{"experts_per_token": 2, "normalize_top_k": true, "balance_bias": false, "grad_clip": 1.0, "seq_len": 512, "train_tokens": 456000000, "dataset": "wikipedia_en"}
Below are experts of layer 6 (counted from 0) of a mixture-of-experts language model. Rows are named router (the router's row for the expert), up (a neuron's input weights, with its number) and show model dimensions 120-159. Each number is 500 + 40 x the weight over its row's rms, rounded and kept within 0 to 999. Numbers have three digits each.
Before each expert's rows: "mostly gets" lists some tokens that are sent to it at least half of the time. This comes from a sample of Wikipedia text that the model never trained on.

# expert 20
mostly gets: "berg", " Jones", "ić", " Singh", "kins", " Williams"
router:539439532494573525511464501590551528464551470523516491519552490497591531511480467488540510505573507520556487472524479414
up0:481494463476430507502569441531517445502563436523460479519499437460518579480512479466512597511479561525569523539526495473
up1:464521474477503493492471485528514458460470508474488563521630484488515485499485522531470539512480485502426426467516563500
up2:523487389579525544443539540370544460528447451496528509513482518456551499479523493514522449404530467467505582483474500499
up3:423497478487550420470525508433516522544533528531529488587559530517477592540462459549482613522505459516505506488528491524
up4:508492484499503511555483514452540518516544505518434552519477572499491488499499467521493513442486508588458465506495549455
up5:512476548512466513504483485418407501552589459512514493465505516495540465461470594556514565504492487576530592464512475499
up6:534496515504487489491521488588537535462478479424460475502420452492480536453499493483525575509527512561515484553507480478
up7:542494495510483518515525476466509496511527494501467470510464486493490440525562514520461572476501469531513528502502490507
up8:567492575530497540468395472468523504470521501521494502483495480516486587502393469521460492478542556566537456506510493557
up9:507491431447511489508586534473475511528519503452449636533493416519480380459422525518525596509499542500420501471500598523
up10:558495478486532495459518473481489488543498455528513505484487459506566537499511532472479475446511509539479439529524479478
up11:552471502517499534558539497520526470483518464468539498441508512533556530501528479491496547486446491484553589491519454505
up12:521491492523524480456467515532467467475566471515422469551460521486550564483442507493486493460475365503469489512473470492
up13:487480503496497560448488541418524495417534524484383519510543471473567484499501526534517564450502538480483511456464517497
up14:495484541524461537512473477500519471524484460526530502481531472559449412475551488486544573487486508467521642506496527471
up15:500468515518505507462457494560435510465503506470420491498487467457441568530471517488496567502520389555451532497530438500
up16:485514486465528468511497526578438580562499505504556488513503547467526488508508483492489507500478556568449588455514498508
up17:525502499513513565556552537500570471661444408500513472514469547503410536535560532616493525437493551558454570460479537488
up18:497499470503563473495484463513510456560468489547494466533489590526494423518528457430535586455549511459500529489488501494
up19:494473507536470551464491451551510444472453452564385496479495520529464452495445459537525498443442454513505536518509605461
up20:500514519533523625503501477484500519509520460458437528460463503493474466485413516473529511490500420477486528499449434445
up21:478447541465478477472444505435484550562530531527495509515556494476567539500474487529478489442498553457506498489532477474
up22:552486501502491545491521535573531505528516485471489485514502551514487516456541459519499518468521396468449501496488545479
up23:507525539467437526542440485532447584507480475547486491466632528438431483532555471458518510513490522489456521501486506490
up24:515499499533539464494553508551428448482487513476365447494489441461436474495554487496520471504488572509533572501510505484
up25:440539480471522547465557444526406579507424508506483469445490489573458481470501521519486530529464561498485499493512494510
up26:524481459518523503475457512557514547569546451490534452497495437477578463464592489522496483477516525553537440525466524451
up27:481503541486544507476565516400475449476531455532500503459582491554522502513584522472476476520545509480486421458509416501
up28:518494516499549414506563479477450400480533495482468513553534512441502546514481611518494559436471441558534506505492457433
up29:501495521492492503565527505513416461523499431505534560517411514476540461520572607533499627495502498562451493494541469495
up30:521492455498544469508536532527509469468498517484516496502492599480441453528518529518527409452511529533537588488511480456
up31:518495508498475529572511464517434500475420490558496457523475471493497481508559630540532433496547531506562532481520570444
up32:403521518507485477525538499493509512485501500526451517510491543464476465475603570518498587467527469463487485510435517509
up33:514502544447537493541428483461526457606537515491524486536498473494528531472476513489500393475533554484525560427448487461
up34:487480517489470532432401485565534432540515425449417483502509467524490521418523498500479591523526500420421507486548448524
up35:551460534507490469556517483456492532530522424429500529550452498525388492507479527522484523470504458597429524520479468540
up36:492435426466429506509456510548487520489462494490477495539462482501461476507531573523532563486471546481583523587477498491
up37:518460490478471583451473490432503567588506482534491522537541521448476502495592508482484529496538400560435495495490488539
up38:469484541443501536497485517509502587540486518472518446488512513504427586470541497521518518520501543535540486527518457518
up39:488530503576448375546564494452479535485470579517450462494565478449480568522562444467473441534497458456533501493471481513
up40:552505470447527553567511472479473545485480543508490447476442493541523454517524497453496470524523431512541484431432477544
up41:491501506471457506492439464452393524554522430555486508515529528487518530464468544487470551554498425543559534474496516440
up42:490516495520560506434477529512475522488466464468450512426468446499500503453493463484488525518458530546602473463526506495
up43:508514474540539462522483509549466467508562451521471481442548552482499543489615502522485606535513453553486448482487518436
up44:542541529556514510534549470457521597485513542523498456500557463481506425487441522501509539492504483421505485508469521485
up45:502488520532449553488519502537550499499534475520467569535537541549488520490464519531488544515477615399567561473491491495
up46:551476533487522519495542481532425490524538518454485514486479513587494524537470544475517550517491520530561505473501527471
up47:435496511445460486521482515418451477527422489513487440532550485426530444531502542527481527548500456506562561500506505503
up48:544560517466514580525419486577590497433445488490537491510579461468528471544541494488508492480521536504369477510445465617
up49:468481463546510481514462500465420498512462452507450471496563538448487406493477505525484544463506460521439501484500413486
up50:507501544451480504524467451507550496448440516503395479461496523531471450538492505492509543513499455451477462525494481535
up51:491499497436536495460561508580588608534583496524458532574470469521485500519504489522513518502511374554516521475524499465
up52:562536515465480538492537474466565498578463476471487471525550550527490459451555505493493448466479527470563525521524420557
up53:523479493512423571545526468476493454473513518482528439484512546492530410459560496520472522466527547421487551603503544510
up54:465490498539506464482417495477488507429558489523486466452503500517509487486527513508540583471480501504430578472491415531
up55:486521487476527428529509487512516521468499453525449492533544470449536551492582464473519503513544399528477430490523544467
up56:521480498541464513497540510497543513460448458458490500490498464463443443518552530551495488509488531447608474458516523457
up57:471515420483498567512478492449498504552513503539534508485514467481514498527474502483505555460491504497553530502527507522
up58:465510453511487529452500540485525476504471514525510515545531506450573483504553443495437477519492562523449516472519597458
up59:483482505528469477518446504526600518508536481450546514514538512499503510466479543483455480497521538523474590505527490545
up60:546491520430490482531560483504574501598472449481415524473415461494474468446444434511505523570487444512486481445521530500
up61:525453552541540525488488504407401485500551512498423513512542536489512514503565465551506545509435456414495542511562482519
up62:516511495513526520489462522449522501468444469538484494492447461527445593470481529518531586513519533429530515476517578463
up63:502467513492537376506470459457511412509540507499477478401497503538528575422524520507536544487503509436473448456515510494
up64:529495488509521525503525489423536511479567498508485498503516529475563509568572478551481448447538459429571556471583509484
up65:541501514474515481497487481502520496493489549515468518436443484496528505519533510525511523480540611393433571463461588542
up66:552472520511515562470599497502562508489509477486571514536552436462456517507464473549507601548513524527489479579488559495
up67:492515534470501500506589462505432468524608513489529494521526527539491513498431521477565554463451486503420455446494483486
up68:472541523466535414461426443495513493545488539509353493526488445498517458467471476474432553469501470475527498403546570487
up69:501452490471516582430490526479512467478437512499509469465546510416508491520563497532451522490500507525445476517449527550
up70:523503464519528531466499462458519524429505479527462448534560481497503522555493486537483519453464518547542451518515473509
up71:462432460443440513494497518500517515557478475543401521567495479549488409459533507503414487541505570490514415501474539478
up72:531518489581517522501518477541472422531460420509420508513580546444495428525485503506473475431491512525532505525460529509
up73:591496483482517518486497482506507488460560485528506490390532535474530537458508414481446487470490504485496450466514475540
up74:529502450521561583511513515486534533484500524476520495437496530523526483500555517485483520515509533493478441462431503500
up75:481502462385493509538488461499466531499568482509534514495569492544469559513566479489525646479499497436415447466493511531
up76:421494518468478455511468476558506549475498479549502519521483451512593440540527530485520508468549486467595475471531436534
up77:528497473509496518556506430578485514422453494536452480436524491537533512481604483480530482414473523499472545480528553483
up78:382527516530451522418497472611517498463455463529496551447567459485520557497553522536472519496494496444497476507488441500
up79:515453506467511378477474496520504520543436433497462521519508482498474530491503446489488354483517570537527444488522504487
up80:496490505508546575417512565461507477515471490483479572477544426490522560455450514511505475520516490454536479511528534462
up81:522518500480508529515369512515521504520565480470482511512424538518501455411486530470495492505512460575489478492557476498
up82:530510502479535501544481477491514535481535545491545498509452471448530590469562551479511611533495560570462578536518546498
up83:521514546505480488497464521396498458561509516510508490480591501542484528497583526448534550521502507470512571516519435483
up84:526531523471528529519511443622519442502535482513525518484415496472429438515583512522492470501446444551489476527547556503
up85:491488552563526551463463469488539453477568481470510515458514555504524582498500510554498536531528514515580517472535503509
up86:533504459533477464468558489450529588508478504525447529464588542545523534490495493514470530508478480515416490460513555488
up87:518490491444463501495538513537514548520580491489520515585561504453559511487459450489407514518478483507502561453494496501
up88:476514565481493461518512451528443601499417502477480487525548538490432472533507490419530548561497424546490587469500441488
up89:483484524566509424524506515570522530426516499539530506507495484398547456475482452504509430404511489475494574473525501497
up90:481542465537508432444478482569520554449405433499427517500475397480512444460448488510507493467478534509555551528448553523
up91:490467551490527517545510499439424533548458512512450498504456469513546424528462528518472462465519562530510551486503479519
up92:517488541481442463456474517477506579485516486483493494471464486465509503499495558575517523539520471534516544501479487515
up93:545459546521496587498473513480509559442510560538434527587489484464479412468580545522530567512530413551413443464482505423
up94:479519475497522479476500504506511530452472477492448449475532460451483496548519491472521434509517485504516488494522444516
up95:463491520489537470479476491470488465503569514533514483501541490544584441503543505510519559449504501550563509518514575580
up96:516488521488574512545495442505462480459501541505499531501579436507486415472533497493513536564463524587438540443520528546
up97:490486386582468551529546495451535497515517452501535453520567573449523409529543452456469482502489506503423515496509510515
up98:476490523485520493453457509526484513474539433510387487487466470496529395508436445480565579478488511537508465500503502486
up99:399489464554529500543479525433538524527522448493508510514453507486528513511497473524453540514469521570536449503480490483
up100:499518492528429480485519458476500411456541562520487534459509522477452555499386480504523554524521452535466515466486588464

# expert 18
mostly gets: " he", " it", " He", " who", " she", " It"
router:509486535483519518476487505546491460510513495556552460537497515489552464518426455461501588533567415510459550445460502470
up0:525531465483483519491518467549522511481513510528480547490416524517545553490526515472423465524498492491476555489466535472
up1:499486566501452501480499535473481515514496476469540497520482530467481431501531474448492554522550523499485555531483534444
up2:508499483572471501459425447573501431472462524525467569546486497533408454488502473553475467404488416510436505468506446483
up3:506479497476529450453543463559463518537520500485523537486502510405585454483527475499450523565427561523560519519529475524
up4:470566481551449501477476483497535533496483430488486501529592521472501513527449512516484570467460451514493554478523383533
up5:516490519503516524465455523601521476442525500500528485385475526493483523501503499529496501496475452460455460552507568491
up6:420550504460559519458542526526494565468487470470532510570504544486475505498586528519496519527524548437512515529461497533
up7:496517544555466523523498442471551513520507490539487468520560461512551478489521488514523541469470591616486523517504482527
up8:558498434478470498512503500528502516551484542455501476555484514466538606485486518494494549534527499515416483461526540539
up9:505540494444486496486529532604471450517453558479479489478524519509490482492493503474517492497468421409452578522437468570
up10:424452519537497550452478463584569444515421515576493485500545493458463483523468522502497534539534460532551526554492640498
up11:505527515523534512472443413481508437590479442524490497516491502404544396492540448491510498514500524533504541473515487437
up12:492524532475520596485475494480464563494439495572504555520460480429542490495492469518518482507457440485477585481479610402
up13:444543503507446466462542473555546493468581521517466504487444483535518563555577555533487471458441447525494474495408459490
up14:467569457508520418507535487591497489518552470505505476446550496469520458495463481529473506522498397503497502446445502517
up15:489501535503513554472525491473518488451466513490508473436500496486392607493515532466453492475495434487455600493555463603
up16:501542421504551537499530487555489489483571512464462526417553489466482510552471491470543494484493500457464528573502500494
up17:487491496588517439487509447512534500427437422554490506471456520550509499486477478477511539465503499490434484496490418490
up18:506479542518533525480451561474504525576483498525492561516520495447541454472486517513512558444452490562510493515499390460
up19:472557508575529496502507474537484518554524494561490544435479483497526492504455476502462490522542533524473555488446444541
up20:529501539503528468498490513498584483454513503468497491468553508551477469501523533501479462464530408449490458474550430498
up21:491521538455496549509516427520488449562517512533466511505448516495503430518528496508508528524510463536515541461559521457
up22:538475500548465428516430476460488528589471467549521586533527493491564469432500490496522498549444564533484471517447544556
up23:524545567543579455437482458481482443499486541570457470504470512549445456512417474482508522521540441531505517495497537554
up24:549457504479459539505478483536572551450489531545481546485463526473557453514507484513510470487464554513518511523505464470
up25:405479444450527543511532482488401480410441466511555469401554509512504483465509524545544521512522496505499558496494511544
up26:470492501540571542476503461545496400508466562522510484448458522591423474533458514482422499481472480488414361451494449466
up27:407448467516485497501422508460544507593514500556519496555528521448540464467451503462528527459454485426535437498505473510
up28:511429539503474549510449472544480478449482447496543524515462459460499478477553486493518486507483457498490417522491462496
up29:428492497581542513519544527521579540446394472552451603438549473545515567474539526509535539525501501495574469507431467511
up30:538513414554531481465525546464494507484547485519537538509538478533466535457417478565480524487536468498434489522487449520
up31:477469519464526476518481520391467527473461571476487469505488483564523470506500509529497526450527434518451553517498550470
up32:547507463542532487557495454521528460477497485570512496510503478524499509477482493562547545520494458499555545522475518523
up33:531541395544546486474577501499461468503495433550488486496568510527494482550534453484445541518498486456466488531543497520
up34:420557532525462465504454454463509481455523454595493513477526515453443459474498492512528619486550477425481541533473445453
up35:435516514457464456488560485457548485594445479522504529466445533562492571446473494549431568454469473525474535518493450424
up36:466558460490452568533564503521567576507474458522559517498436519474500498482474487518532477516559566479491501459462439576
up37:543541488526543514460433500472507479530441461524431536451484489390512433452541492509544603497479513433474571524491554504
up38:490495443513528481460451563461532576516464447513495511526539476452562509482526476540559455481533551475535492579551475514
up39:462459518505537569445472443515450453515454512483476493546520490507498570489531473490433405491504450550444598482474440505
up40:473466586523510513519506487526527456548513498447565526572536440487504556517483495488448484549529512526544516489494582487
up41:448489456572568608485502437531524469429509404510527564529487478421506465514550498537495497503569510483454493481492477488
up42:482477467510518587456491466464477470591433456559474503557475478438476536527513494500507498508458475429492502505514579569
up43:476486506513508457535473499575385482419525518495482496500462503475515538492469498527479514486515450545497531491468508538
up44:439543524480461429491493575449510437525534528473497497527449424459481515492489547550532510513480536583557473499472547448
up45:491470514503530527508521464445534543498510563476458490521501503451480534497504519524521524517508511517450513525519588488
up46:509474504509468553485510502541534531571459455419543502538473510514534497433472472473469551472504520466545507467494492466
up47:428545555422435522456498537535491521541568478539499542522470469490487517498464480482538464532505583507485595490562594444
up48:431535505528547454442545524607492528482399470507497574496511461458444479512529484474467500458449507547449479518527467514
up49:391485502537497537486514487469415495556535470590500525431485521519506563494403491527486532509484509502483526493506505508
up50:443539464539518498494477576459472440433504469469407504466470497543480519538437530498510502458536504531437496483507588478
up51:450523476508511495546531522496447473571487494490526515552395527530480533457447462546483537480394592568469462433496547513
up52:432504513536395557477429525494483519477432475471520516508487466496523523500514503516510495506458514513516566482575493480
up53:502545539496525534480420464455500507468513492534507507486513498505512482481469510467508529460505475518601539521498492549
up54:466509522485517469544493472516454486509549580535479500458477492503489524539468493513589477483414471472513511521483490442
up55:507495564504513562438549446525462430441464499548500452469507516508516533509463530501477475516436483491494476524532524515
up56:528433544519455487493536476515594533478524562524507513570426454485517607465438502508477467547533455445491510510438472459
up57:495482472571561498469452494519515456507525556511487552459492458461533574501537483474511562523468540476496479504541466487
up58:476494508431523526449496494519521544481470511443507522492491492520485533483477466465465499448522531502560513427492522489
up59:461490486509505487495465517487551460613496493529519471536449490497523490473450475490488463442525502528485434518484582519
up60:508549465531535512463465535530552499553421431480462508472528429380493470544463606469540431484456465570519534505509529470
up61:484511494492510567494548548589542470455478501503529460529445537427366505532464459488482549514439466507558506522476474462
up62:446554561534560365445547538473537480516428492506511538421454486488496582521534500512472465524450512511499555502458497515
up63:512536473524555480506468484505486495479477531531532466532566511522534549510505500504537455511517452385527528501457469545
up64:479532470484485506509432537533548524429571508503479542460456510518576525485542503475512480541522599562457560497552509483
up65:534477505505480528469466489457480526427518481485487536476548522542482458513529515478542483504440426482426477536539512576
up66:460543482509524546529523488504531528545482537458525503469556500484535495455527420484515482568500483565526570491514395442
up67:505501529550485536501488502518433499466536488528526513508499529510457489537500463540539550506506464470504449451522402455
up68:460490531441528530475488499590548502502445510469511512542564519552587464504474458528476544467469471490506537475474448501
up69:577505410521427440500490493461502476606415506503447484545492501533571540523527464464475437493498464510479524475451487503
up70:438496543477490500478519403520540443492489563518496443512440509457549505534527501461538409506520430464527537507496485417
up71:529502512486391532469487477576524481496540549513496521530520504506585519528458482498463580477543538498420494476507526571
up72:498460483525483528496432575583453472540537496592488475446421481478507531487466517461531503424445478533506545470470458468
up73:402496482537506436545572501458560502544578515478476466431499542560466568493562480495508654537483432469565522501490441471
up74:458495540554475565478507509564504521450511502499481517454521490474548491533518517494465548482423487392457545502503548497
up75:516496520530527491465442482548450507519569548500478464509439467410465410522489559475459530441456451492523483520428540413
up76:482456467537567466481500471465519485503539466513491506515512543505422417522570589487494437504485440475566493555498525476
up77:517541494468507524496465482502501476465522444491505554573430507515495541519553491491489528490458486544533528515502456608
up78:502537485465466504534489460519481504460512495537495520512433464517605470494461486498522546530461505581529514503483434471
up79:492527492536439433465467451546467481431519482458529505533518453565492550490508521506495437498503454550425429497563569390
up80:455498541508466531508569512579542524518492499442500582465523482461480466498476517546524504510497436455537514531480477457
up81:435464530490521473477453512475471374507472471513551563509457568529454522489512494541488535470471559500503481513505420594
up82:470553431524510547473495498498463475489506562526446510519512523466499488562473475467506530536441469512500492515465478503
up83:581495490488586563476503483389524521459460528497506517528433517459557416513531500495532508461509506589490474464466592412
up84:560430562521537534497476466502477494528476482540489479522549530585550530508494490539434583495550389524480498459495440472
up85:511458454483500522508472446555543513438473518591501522475456516401579444507470523537489478522491442531504480463512589495
up86:472503549496455505521454530513564473416559478486490479543443494429411484520504503502486546512454520439421484521522430450
up87:538520505475474420500487519473469499594491482506509542525500470582549487477489499461506596550467551552449487533560502545
up88:530487500501483485490564511527505452476467504443458509497483509548511510541522486492457533511465383452521435470456456459
up89:489499507506488488441413457552485487595543489575463502443487481460514552523516521482436521563465500466459462509537507461
up90:499462466461452524435514469498532530528455483510544489529540513423519455525480496499500526523505591540486481557579511521
up91:532515541526558497491502508546508530484557476487535472414501507506527503496501507514465497443546400539514510507466583550
up92:498538400498507519440438516520444454492469503499476465525459498517542525511486483517513540496538448550586512492463564520
up93:539510504545547504521503519465554524504554515471456443393499506376487420480530455446455577486588497470479554497434484501
up94:440497468488574494501557557539490526487469499511530500477514481500542500506487478474530481511531618438593628475534559524
up95:502517488494497515481486489433512494488542538514499518548455476473492466511498533541523564539501484456457554449449484420
up96:526544509497534590487485531420573500450505519495511538495561489505472504469486565496516531503502566443573426498505499462
up97:631559517467464558486535492444467492527461500542477496471491476507501480478492430511537594520523463433438529499554538436
up98:435425505559532534471541501570561422401491542469482474484531487511416506486547502467496509474510470444484554608504505485
up99:496477530535501454526455501549494471479480563499495471558549487528420495462531480490589464452562439510490508491483494429
up100:455452438487487490488524541549506489472459448485499439558550523556472452475491490507506494486502488487495504436508541490

# expert 7
mostly gets: " Mix", "key", " Register", " mal", " Ind", "GA"
router:557482524477543513508491497547531585466531525550516462542517516519531528534445455490518513564587541552537512483512490449
up0:543490510458601459528501538482499554504549553551526527544491561533493524485473459456553528528461573499454517489536435426
up1:513454494511536598509532479553518463534532557411473519492519440518479473500433515505471514535493497521469558548478490509
up2:555534506548552500533488535444431543500449539512493555503546524473580535420567589494540536508475544465573431513564496546
up3:552487517550530536526501486519525479505486549510527481545534523492505429540514536479502501464504490461462536483445498482
up4:559480467523483443540460538483477528583536498458484526512513487515455502443521482477478499505439561583475479507514449545
up5:485495495546516508528498559434468489580525453496518560448597513519567532480461477488482472455477414489478514437516599424
up6:590490476588589514491449547449486484559510496480457474459489477563516521494514441513479454536482450595405490515497520513
up7:562537488422510502458510500467537557483457490416460471487538500437556474510406502492493435469441560477498521488492544489
up8:443534452434518485529555520466559496522491418444500516516458467559529547488482552507448424443517533458407423471529500534
up9:526529455502407464472521595449403528438474552559527481421610472515570505453518449496498553468477492528498512552469475566
up10:391512546542504476508476488469534528524505508475500483521470446445477494510444597490516605491543514480568485533448497566
up11:554483451461473483501501561524486552454578537491556535560570532497490537507490528509483543509443489519503503559466495514
up12:473523513531452478488526488506556527513518452532511474482646526558509549515494503510471441399453489456538437498502452518
up13:488445495628484506473554499490495495462512495475457606495452485471501483477493469512498393441533538451460509441518484550
up14:553483483494489524513465553454461556501578454502531499547503497491535507532470432546498502509460528497470472519489543478
up15:485504479494475483520514519543503472520489571403510520505473480511428524486489599538465508513541439415410464536481542573
up16:443448510550525459558538519553434500441537474498497545399514540519470510467543503536496494408475441501486506537529564613
up17:578497503583527560524497486516491483569494524541519539517529468518484487433520470515484497467501581504534560518517552512
up18:421596461568484465502472443452474513454441531509529506497448466417480487550509473484515507500502537491451508498503554506
up19:494484511479523485466530504507471539544488504450514512427503533511518449487413513526419443473446452475494441566447436512
up20:513471513493538542512530438569465544554487502518420522485451487538481456438537543527501472522519429592399473554486455565
up21:400490530537454425510484528416488441565525555524483456464468530484467471444477457478525578462499459502595477470412503524
up22:553521454526600475517460580512472429552463496479487498448540505488488404498518528507525535490452493501547466484518490504
up23:528523510471524461472472510433446459483497543470540553500530492501526456489530500494437503521497491507454522489507391494
up24:506473469482496535489476544469489542451542515466441530453498453488497477516478462498528494435526510576547530511551510470
up25:502628535545399451490520487514521538531490512526500468471507498540542500529467524552486517477517532473454561548466507461
up26:471469530493475512410531539444464565552485557519430500491496486527490450474495453559475495499471523398464487517534594571
up27:439535549490483462530498499478446538547483479474500496498543537490553530482501479517480494487441558463503516521518494546
up28:517561485486549529516516520492514492503605502519516468527545486505476509493547457463508476465466512478520520488548503604
up29:471563529532429443500509555503496525464419414531509512488571524501533476510512519531545485478464508549451539543544508505
up30:537500539539531550523497472470473446484477501493500545456546540477476485470486462578527475494442585533527501504511473509
up31:518490465480501508554519504481458462474552490485542534489518493496413435479522495500519510451488507454563430515458602520
up32:479489533499557489494513498479494471567508473486542493502583490454476443542471458514495479480479392433528444513471505543
up33:534462546500466532502454481412463462499462523520529465480528510459399484494499518475412562482457532494529521516487527567
up34:447455468549518495530393441460482449479507497456463473536519500546501486498542501559540461492503503502508481501489502489
up35:559461499567506511533512495421521496467444526530491511529559492561505499529473572506544524481500514522539543486461466479
up36:517548516488524448502550572609507536489498514544524507445463527466521500443495529463489554528519426433521541525450532399
up37:447471490439496566503488523500477531522431508494459506530486521508567476440532495470514553491536507478564522539489508515
up38:503545523546496453466534494463602532438462438562450553450528478505501556498560479473577482470506520499438586471543505528
up39:576554482504457540544490551580508557431492459494514519463482563408544517478528522545471508499471506522518482480447459438
up40:473452492478491496467490496635518483507531479518564542498510487518487502524477572504485445502516514488484424514541585519
up41:469514537522452567473484458469475501471547533485513516569553514479455504530547455590567587469488486427496528450466477461
up42:474518538479575529525492511573478477501508536512410493456468411474495435548494519497538502507542472508364542535525592526
up43:503522473530524525509507585543552529485482527457499521552487467408519525524512545577507517527464480509532454504472489527
up44:394475541485526470512566625430493538472464529529501525549489535565490498472473493484511527528526408518511507519488538466
up45:482500537500443569539488514548557487484480514544518518547548528496540460566547481505520519505515526531510495538493482507
up46:527493507526464506504503549510548425492509492500438460489537491527481527467543489520479476547506455472524482487499450464
up47:493518424494489467544515478515442523583508499530519464422486490490478537473533572495536465489431532507584468511525495497
up48:410521474475521466497490518487497543451381477526511432493424440519554520502497514515514438517530426546450499534426516509
up49:570522440531469499491427562591528541469532550439498502431525483377494506535460499495473495456442516461553481539551484489
up50:467553533449536457504449548486427563469529481547490484496513466512549499488428482484553519423491468467441492533447483444
up51:425544560503531501513381519452551442468426467442442569506445511489515561507490505489489446462495456539453535511516423535
up52:488500449540475493446546443532522492547517502478476515513559463562448536495536582532453507500532510442459560495514585507
up53:509453508512509540538555482540501522574502503543546510501552512503482504487446553497547482469526487548473459469506583557
up54:496492526467584472504549513538526482492546490497466555469562480504517486479490500525500441426516521399518513543464515516
up55:446471540442468436529455577487488503547486489505499523504525470497494484507475502536449556477511543469545454457501454482
up56:557482516437516487468517534541522412487533504500523570469502545474507469500494555531480488449494500499449544468530461498
up57:492500582492421504530483496464436495522484412456491456532432492489518483526501484494499466494507469543535471480490534483
up58:482523516541530463499464541536531492505518514397523508469506491458539474516517460523429426457461476398630479489454552525
up59:556437526497547468615479475494446534578502514497474524475532471516463539435552523521543502468494529448471473561463561529
up60:515451507486467471494556543465518491510448455519484471527515471440540575424532526480505498512558482436517468499478568592
up61:549543541492494541533488498499490535507435479550456429492467432533526487440560542539478456469470544548534507514522501479
up62:486458485518473497469532492499518449481519522469499519538511511549489514389480525477507461499465471544443489484440591504
up63:454563517478451538485557533494516543457528554531477536526419448501521488525566509523556500471531471510453461530491572572
up64:551512542470585505547507520523414515428536574428494524430458491456522494467530489485432462485465420407512537535494519478
up65:565509485503470484543485490550505498454462545581511474492529495506435529474526516538511521497548474435526525532466523516
up66:527519555509506501529481642559441506526402489453515498504552496513445480532484503497538492470526424384572462511487503484
up67:510529465521506429519438511472484488518594428558526521508533477521425484446493495499497597517510478443553436549490481524
up68:482501521507481498535530560561598508526595455513548602518442514515477487542469476455448511514562491471527501512510513530
up69:467501424528500435475467497564557430479498531549432529484483440473487447461457484489512524514477471492474511499541501460
up70:502521538472479466501472478446541509610530443553453553540520492527532507529453512464497577503462513525493553498565584443
up71:520522430480534505495492538458512564554569532495486511494566499445484540541520549518463529501483441546521474533529480613
up72:496533531570574496504505439485511507488543465486519556512480453577496401455491499531411464512507453541482521478521538537
up73:515550480532481559520448575437494525510431432467514475457606473479464482451516495518470488488469530469487513523444523511
up74:482528475525523429567464536492453464544474548503513535528553482480493446506455452512522499505473502463499431459493471533
up75:526548486533589452526494494598481555499479512525421539479524459466486517535499562507435433510548521427463487459509448460
up76:551469509473471538506536480458484493579504544513473481500513488511554527471498521484515497540520474515432565464550533514
up77:556513514473486469499415509458470551477505495522529463490451519521452442587508524518521498458534441416519492534455465561
up78:522524478512473510505516498537525510442499557520505541490507495448509558547447477484479472560503444595468533493512532454
up79:609575490510523529467533516597495523444593487559469475529479480427601554513466506505495536480491558483487516515518446495
up80:470555471501430477558520424436582496551505465533511531524441496443555429477527453533503534505548428430519581573471579525
up81:403482551465472495581537521559496488521534546520508536515510485484524536482439508498508525490514549470501430515518497555
up82:569563478487541459489581480506443483537518399525499469522586489491523495523523481549497535508434488532470419451504479558
up83:489483396521566487505499573500445518483552563436549505462541531520452571457495541505517536479536488531473547561440529448
up84:566508475553407496507511446394551493559517517543544553521498474536420423473463449476446525483484524436574492492486590487
up85:521508439478491422554534541537489505472549467491491493516544533529517523433536458538523509491494555514532473495460473641
up86:497464491526487472531508514513505514542548521484492540520484516500505549530489522515499506474483558428467500516479507582
up87:512489390450538487512472517452490456465494537463532509482517478431587523484493512527481525477494491505454514589488568490
up88:528546502510508495501451488466507481448542440483544550486415486501512479564445524474424422485487530414558476485464619548
up89:575518478502524534512528451507549469501527476531549495493530469494481436538534470463453415545468560527504502579464535571
up90:464576355531527519486524585499560524496495513461481496520505475479536545495449527533530481489455486455490484552505511572
up91:516516559506487455505486459506482555467525548497440503506458434488519575506466523472478586500519481449440479551485554591
up92:464538489470542509502521548434504469509458439511443544463453458516531496485507498517562484507501554565586454474515570508
up93:529487476473541564499519453543498403531501509502512565487500507592449535517513597492477545518474454504536504500542494547
up94:504539457477455438545471508591452516511535466531455491503525444534539486533476519540492459498455562435511551529514635587
up95:468486448513493444547466520515548452457497511542476520494493469520495538427520483496444545473498496559498511455475440480
up96:512532479575446569478515530503456471565481492534417528520445527496482524518512540454449372499441451474494467512488476502
up97:489464479480444451526478454495504403496541420503472490521502437619549502493502486508470611528409423446536384514574574460
up98:477534505441513505526486466418396502481489498516518471428486467483522465493560469504475568464478497539445546470491579429
up99:500541470430453480550515554503435503419538527511462499493470466490472546470468484478479556505509528490473480500502480442
up100:501528602616492481529473439519456544521513527526465578455508479498484601498499480516561467494462564469573431510520514476